Experts of a small language model: a softmax router.
Below are experts of layer 7 (counted from 0) of a mixture-of-experts language model. Rows are named router (the router's row for the expert), up (a neuron's input weights, with its number) and show model dimensions 80-159. Each number is 128 + 24 x the weight over its row's rms, rounded and kept within 0 to 255. Numbers have three digits each.
After each expert's rows: a language model's description of what the expert responds to. This comes from a sample of Wikipedia text that the model never trained on.

# expert 13
router:106134166153123126111090163082181102157126129120133100150149114152161138142121135090097117119115120105168154092087107160094120108130165105166098101158121102143128116158098129125152142092108166087123158136153144141147094136105169131175104072
up0:093146113125111157100131129121159115098077141113091146127119110140154183088129132167147151131145088127126102133112152137118143134124135150113103172123137105125113168137146147124112160141107138089135138130091127136108131062122094140124095127
up1:138117138111142127146096118128138139144116069152140094095122154120123122152093133094145115184098103159096072156102141125111096094148118142173119085148156086118107152110120089143157156098124108127108126112082142144127114077123105118154119120
What it handles: Place and settlement articles

# expert 7
router:137141171077129124101167083101096158117118107121126155121117141134151098084100143178086109126116148137122137108152106140146117131111146099140146106126134152134089098122126121088096118080143106130099102140109100108094095164140130137137112155
up0:107158151121123107118110173111090114124114106103111102099144085161136129144153135128145117105074115087136153119146064103102146144079105081178148104133153118147073099130130129158148112155080137176115125156134130179121136134127077114136102165
up1:154115168165096128123109143133125123157127103154069157125178107143076184156114118151112122138150111161117117110089092172144173138118131130193181128115099146096077208104158130110169169106145118107139143121146121130128110148128143128154093129
What it handles: Music release articles

# expert 11
router:136136109154125115104125122096111149114136151101201109114109143112158112120129165164121151156096172172146106101190159127094114125142135098106117080138113115150132159146129113120111085144149110093129129132101134113181114097146108139086124105
up0:124122133165138145120107107130145071155092134131119163090148124126135141158134165153153112154121134101139110161144125113135126108112175105143095142110156111104090084141145102123181110125089125114136147140130144122148155107133122131152125088
up1:164101142140123118101111098139170132124108116121108124102108118102104094146146119175128123143097136067165155148095112111154141176143107119143183102099149129156126158123116178128151158176121145144140118167136132137091124159120135111124136115
What it handles: Hyphens, dashes, word pieces

# expert 31
router:148172112111145097132126109123092139124135132081183114128138168088088118136119158157090123127163145102115100153138110116096161171115097141090110131133113116112129101135140142113097175105089105156074155148138090131078113129112098143087152144
up0:129094075126108113094160109192140141106119078135146119117142146107110133106120134077117121105157110135139165113123141153127131140120107128147109153121112117138158156096131107124160088100188130135108126107140103136111142120106118130170105137
up1:118132144153148180093114123216090100135114114135112114140122118109185138137126113149121144167121140161093126097105134129149100116120158153093133159143124131096119147132145121140146156124133145151117132100179152121079128159104127155143132161
What it handles: Table cell numbers

# expert 41
router:120120138158096125141086132088108095111130137134086102105128114100151155151154111131146100128100129128131135106139108122150089082138094114169127119136127149146082132172134100135148138147149123144130117109153137171128100142125140143123133109
up0:155106088135119049125122123122125140106110161135125153095116129146127104173107117086119107121107076112117109170121137110134140110128131146114151113153123117076129128121140115097169154117132134114148128112145150133134204136126112110115136131
up1:113111112152113092127119169142162091114122111094142130152124150143108136140152135143105119123120133106185138124126119101132095117118129124135162136151144120149113142140161108145164126098135168105125145145158113155143118123155143107130101128
What it handles: List bullets, headings

# expert 5
router:098188128142109083145148074101111172163126118108135085137128131076169123118143126111151167099144122175113133151125113109147093159104095104107122139102163116110114091112148119117127137110152071121113153115157141162106127118120145127111115114
up11:136119173137139080147137113124152112101114154127125121110147119121146139154119100127142137140139105123152125134127110152130105108185123150130151099140167141141149122079119181122117105141145107129131142141149108128114158122132112128143087151
up12:133148157090119121123111083113109153177147140126142120110156138105093117128125108159125152131082119089180150108101108151096124093113140164150086128092108121116150077080124140145122119116121129180165122159138105124168173149111095131108123126
What it handles: Section headings, table starts

# expert 47
router:156137114100168120136101118117122140142118133098106090160175164134147138139099121112119161105118106137137143165170111143107107144136099150115158098138128103143145138136141145113128150098128095146128152136175156132106134097108118160137108131
up0:140115111112138154105132129195110159152101076089122071130145134147149102112084114122104107164109116167162123093119135091098152093118146134139115122133132077123118109183132089169135131137142146137113137137140189143147132106131116113123088157
up1:147120172157112099129164097198151106098088104149113108110136091156131101160135144096107125117122152125129135165110097129119129121115153163097102130127082105138174139141109125121141124125096111141148140130128116103107122130133206143135144110
What it handles: Years, countries in tables

# expert 57
router:138128100105138114132105177141111149111148139140085105106130122112117133151129151094153131096140150117151097146097113107124159176123149108130125098111104114168122098136155090084100145107090163121119147154131134135178146137144126159116151143
up0:177131099156124125112128149120140172142110146141082123108110099102105053141110116088132106124118160093111116141125173114153127162138093078131133196109179138127124108102152137150137149180116130150165098110127113111115102154122124133128157113
up1:124127124111128127184135141130163093137125139173086123108120107123132130193130150111111110137142132081126149155133114156146108155129152118144127129120142128090147139119122130127114118118129166145137127093122101133094203158119119091113111124
What it handles: Asian name syllables

# expert 28
router:113168140124119094142114115104160167120113108105120134140126097138129122101131170179172129160140160102095117113099162128117172107124132099124145165159085090114162172073094129113072127108159104154157154133128151163131113181127131096146105127
up0:149129130176109119131108182144173108148109136190135141133122097186150114105160104143114151095132133084174174144143120147175122111159141092133149148131126125132142097150099098192170136131139189064113103137143115100124146132120137140127095092
up1:151167130168142151126090092149134133132094148126120123150137121138172140142139151090148097103126156150116152145109135169123113137116104114133171140125125112123152136124151083111127145161107112121149072122120095107135121123126133150131144148
What it handles: Episode numbers and plot breaks

# expert 6
router:139131154082158124093103093140090131107123136115112154075095109155097103115170132183144100127113093120109111110109156085142136118152123124163152159157151145135173129120143102166148171117133126150147159146132145103156130145131125140124135136
up0:121126138152138167117124175161137124127142157128108115121152146150139110147105075130137099147083127188172147135094139137093118111134105095113115158100120123127112122131085126161119146104132179140177093150093117105103112105124127113189111137
up1:131131112170134191124135106123152124121140107106151117109151153162108118156100078155160107149114146144137116101162111120142125137154121144123173144093123154120111124108111124140129098159148143144139170131103165141120105088096090101172109147
What it handles: Title subtitle punctuation

# expert 33
router:157107129108134123166115138094187132138140148144099100086150129115148089151126123107144156108132147143114112120109110123166113158139106118111120094134120156149155168164153123096101147152117113108128095104156104101117119123139107162108121138
up0:145123134118185140145134127132123123105131140087171113159144139127150146108131126119088141161086128110117097116119176129150105094145137102149131123144080140129163104116109139150111123153190118210110160124082149135147137102113104122125100141
up1:147093160154129101124177160133123116139155145123145162151152130128153153097136098136117121108135122074147158111120105150139104068110120105121130116118129151118144108169162102159113107184086137080100128163138116106143102146131145108152118142
What it handles: Named institution words

# expert 39
router:087109133165137133112102158113155093115124145137114130107124140104163139157176098096089147129101148152168141115135098134123080167131162119118098133160138120171135105153125193121140136105120141080101098140164148133128114129115106148160112108
up0:117106107125126108140100129092137112110132150151118117118136130077108120110115163139153132129119096102093136104118108097121133123134122142117150133108176145132119157140143141140163115134089172123105094131140101112118108067170143119112143168
up1:141090091090134131119153126115170146141113132099097113133155177156125140135134118064114124122129155123109119130111147151175155151151103093110128128134122119127134130140134126079127141161153153131142124129124124082164106138128135138110154136
What it handles: Taxonomy and place stubs

# expert 44
router:099110151141158166122143132131112131091091137147110134137102157108130139100147179153157125136122154082150137093159097089114147114103164135105102115124104119154151151160146145172130126132102177081085097157147149136093114149173136107126129154
up0:133114158191096148121081145170111117129142118136155121145091153103131094120127136113147132164154152130138188129126092133143144101158148150146107134145154113130130123167104124121130105160108107102116126141138183110104129114172078152134110129
up1:146119132132123167118130086135114119136113107140141125123126073125126095142105122122103108152124137147158112117127174114176123147159133124144114164093134103120209077100086139117093156141120137146120087127150095160125158140134109113122133104
What it handles: Taxonomy and authority citations

# expert 63
router:133121072095121147129190104152164137131104096119155155159137142163132086130113141100101157105128145119075114116095138162164170116128139158114123149098096149132136135170143155112154089132153082099130157101135122098170098136118134131106116168
up0:116141167133102154110153152186126095131112107117140167136163181145140144119183122153131100181130090102118134096102118131129151129141125123098152140102107140119143091114125131131143126110172103149143102130118108151105143140118088107149100117
up1:099101145144127125142099155116150106149151088127151147104082148153118116129091154106118133118128101150088137102130160137144094167126113133165129145156122104173119106150139089147112121176129127128139133127123131107112133113134132125176114130
What it handles: US college sports

# expert 42
router:116128117107128133100102149122101159143171122123125135156121123140108160127089141144129091129080136146129136146111118141140112112097101154124120101144160104094098138116067153100140107115120169114136104159127139071111163160071123148145138155
up0:144089135143080142149133119104137132143082169148117101091116124133143115161126124210157148138128169146098141121125122087101115076139125167120113084127134170132111104110114110112120167158168114136103132144138143107133163136142110102115087104
up1:112099115113160131128130095106175129148125107139169101114114140128087171131176134126091157143155062115122148147133121131142073159149102164151123082130158121137117135160122123147148117141159145143112106162126148153163121101154099080150145164
What it handles: Quantifiers and modifiers

# expert 62
router:122104099121125111121106165092135138130135100163116133108093106125144132150124122144133107132175117132149128180131088139127116137100096120134155077140097121118114156146115183121118121120108099145124127140130120116098109113141089077085159127
up0:168105169142111071149114102137154079097152144179119131120119168117125150146159122118104082132102138103135148139096140107146143152137103132133122138129149147108083123088122153113139146182159096173104159147111102136079158124083150082152127120
up1:142121104157164115110137108151135117095138112138113146144120129118131111128156133074116134129120142112100150135100130173167109124156178132126128111135131122159158157087161142096146151126122130100147139115124149153148153119101127123128126121
What it handles: Other, various, these

# expert 23
router:120124099172110159105121139162171130099122136138104114169133154157114156105096109145143154127098155174085101163117177095141088134100119090146113144076132136092148134077120116110126136148124134092164152123108138102145126114115144144126094117
up0:083146114110142135120085171137134124097143087142104102104155091142137107122153140125155163142139117132099121112126146149141094141124117077141096140142122117107117151096111142182077121098090126125159151127153143177146125085130129114137164164
up1:100151151104125140117136096155143083138100092088118122123153186129111106129140135072131096140125087153131148109112180161189117110103173110148171160088165100099104111130134116171098145133145146133140158125087105143142134094126105095149126164
What it handles: Mid-word pieces, family nouns

# expert 53
router:129112076088167142112109117125136148119132158127126087089125101116106111068124152167141138145120161146130107182115132081098157124098122148132151124147128192112089111135123146095092196113126118135091117118135095108136119076179166131102171129
up0:206129123125098125173113070111166135135124099127108155118129127113103123142109133145104103119124144110078155173145150160124136100126150149126179152128118134125127139114119153132141151105143113121116139134089135103104127110113135072122084117
up1:166088078151102106108127133144136103121095102152161152078102152123154153124123137103123118127109127102170160076142109120103090137134151157107127124100123124127086118148104156163131119144071111120087079154109084145128159115111114122140084093
What it handles: Germanic and foreign names

# expert 36
router:156153130129132150154088129117126144133093147129117133103117165102106112112164123138145139127150131083133152096169099136141120168140142118164135128126091114129076101170154088142124152153149150073134090072148141131108129139131140158114151159
up0:110147159135125119173141125126136103119109115144139107123136132126136113128135127154091112124114110134106139124081159135083118097119160115127124137189143179122135136107156115133081104115155133162138188151133112121150156134122118153202114121
up1:122183137126143085135129096132104125124118146125167144169145143118131120121135155155112094116121080118136135136082176110099113141103157135107106160166139123129137156144165104081177080096078102112139169148105131171125124143121130124141076100
What it handles: Infobox field separators

# expert 55
router:144150106131111183133153129162144147159173094083162104144144150156079096100106157142162139130176122120139101154142121138111144153137144112111128129102162112129142145098160145100093145141122151129092130113157148117124105157118125098086110105
up0:131094119150117160131104121109130126125147120155160112136117112145161173145136108150085130133146151117137154096136114112127110097113099151128141158106164144136137116086107119176154097128169155168167149090132135103153195155101099121153153140
up1:125176180184111130147145153123103090080143124118142133154100089135133110155143076117162105133173072125181147123140123134102121118107136106119156137093167102145122111106125078158104098155190151146143129170104120127124159155106138109151128107
What it handles: Table cells and to-infinitive

# expert 50
router:141146148131106134137131118114071129142129133159123168114190105156148158168109066154120114178139076109142121155119148089118126105092120130119137131135142104133113140101158141107148103150106136171159099125098116094140127126131082091129103140
up0:111130120154123111121099087130142097155083157133161109142124137133120111163160143128130140156120108178109091071092168143120130166149094137139120184090153170176107129142141139106171097142129163110158166118129136109110161096133143106164115153
up1:124137133156149139149106098137111133107126138110116124184119172113124108126146077142103132127113097137134078084126131116111107131116143142123189167146112137133097128113094130132115147086183113125134128128098134119132119106118151142180138161
What it handles: Topic nouns and suffixes

# expert 12
router:125161088145115089139128161118109100146114150133088109123113127143102110142124158128119134147139096113139105134133112106069176163131144121106148103180130143130086145151081140106099150124133087129134128136110125131130107164161161131126159184
up0:083144144156122131178102200133140101107096134171101163088076104137108101171142095099132180126131097112121132119113149124104121127158104122099124140116117121119119107130124113117100072198134116138134112136134160128142121140106137128118114099
up1:149110128115154119119153193135160087144078132102164139172109119135113117107139137118125134142121123140173078176121162110082096089139147130118139184114122144118130132158142091122123095131143115141098107119056086136124131100090109162147160156
What it handles: Digits in years, figures

# expert 1
router:145120070110068117106110116102124145164105145157116131125137125104100116141148160142132108123126146104165084166158158096133133177135089071142133106156110138099082179125086168120122137111109091101130112111119155128145118129116106105132139149
up0:103139103130127117125091126135160109179147105165089121147109096084147121102156109114104121108151135112111142166194127141131115133152095133121107112115158149116139119118083154134153132093089098126153150121106114148177152122121103143129171092
up1:089105155147145162115101127137166127132125122119124127112172149105088165154123122144162102119119107153147126137170127159155114122146112143103089144106104088133144138125127106105166115122117112141181129104145115140165102125146127198116137139
What it handles: Numbers in stat tables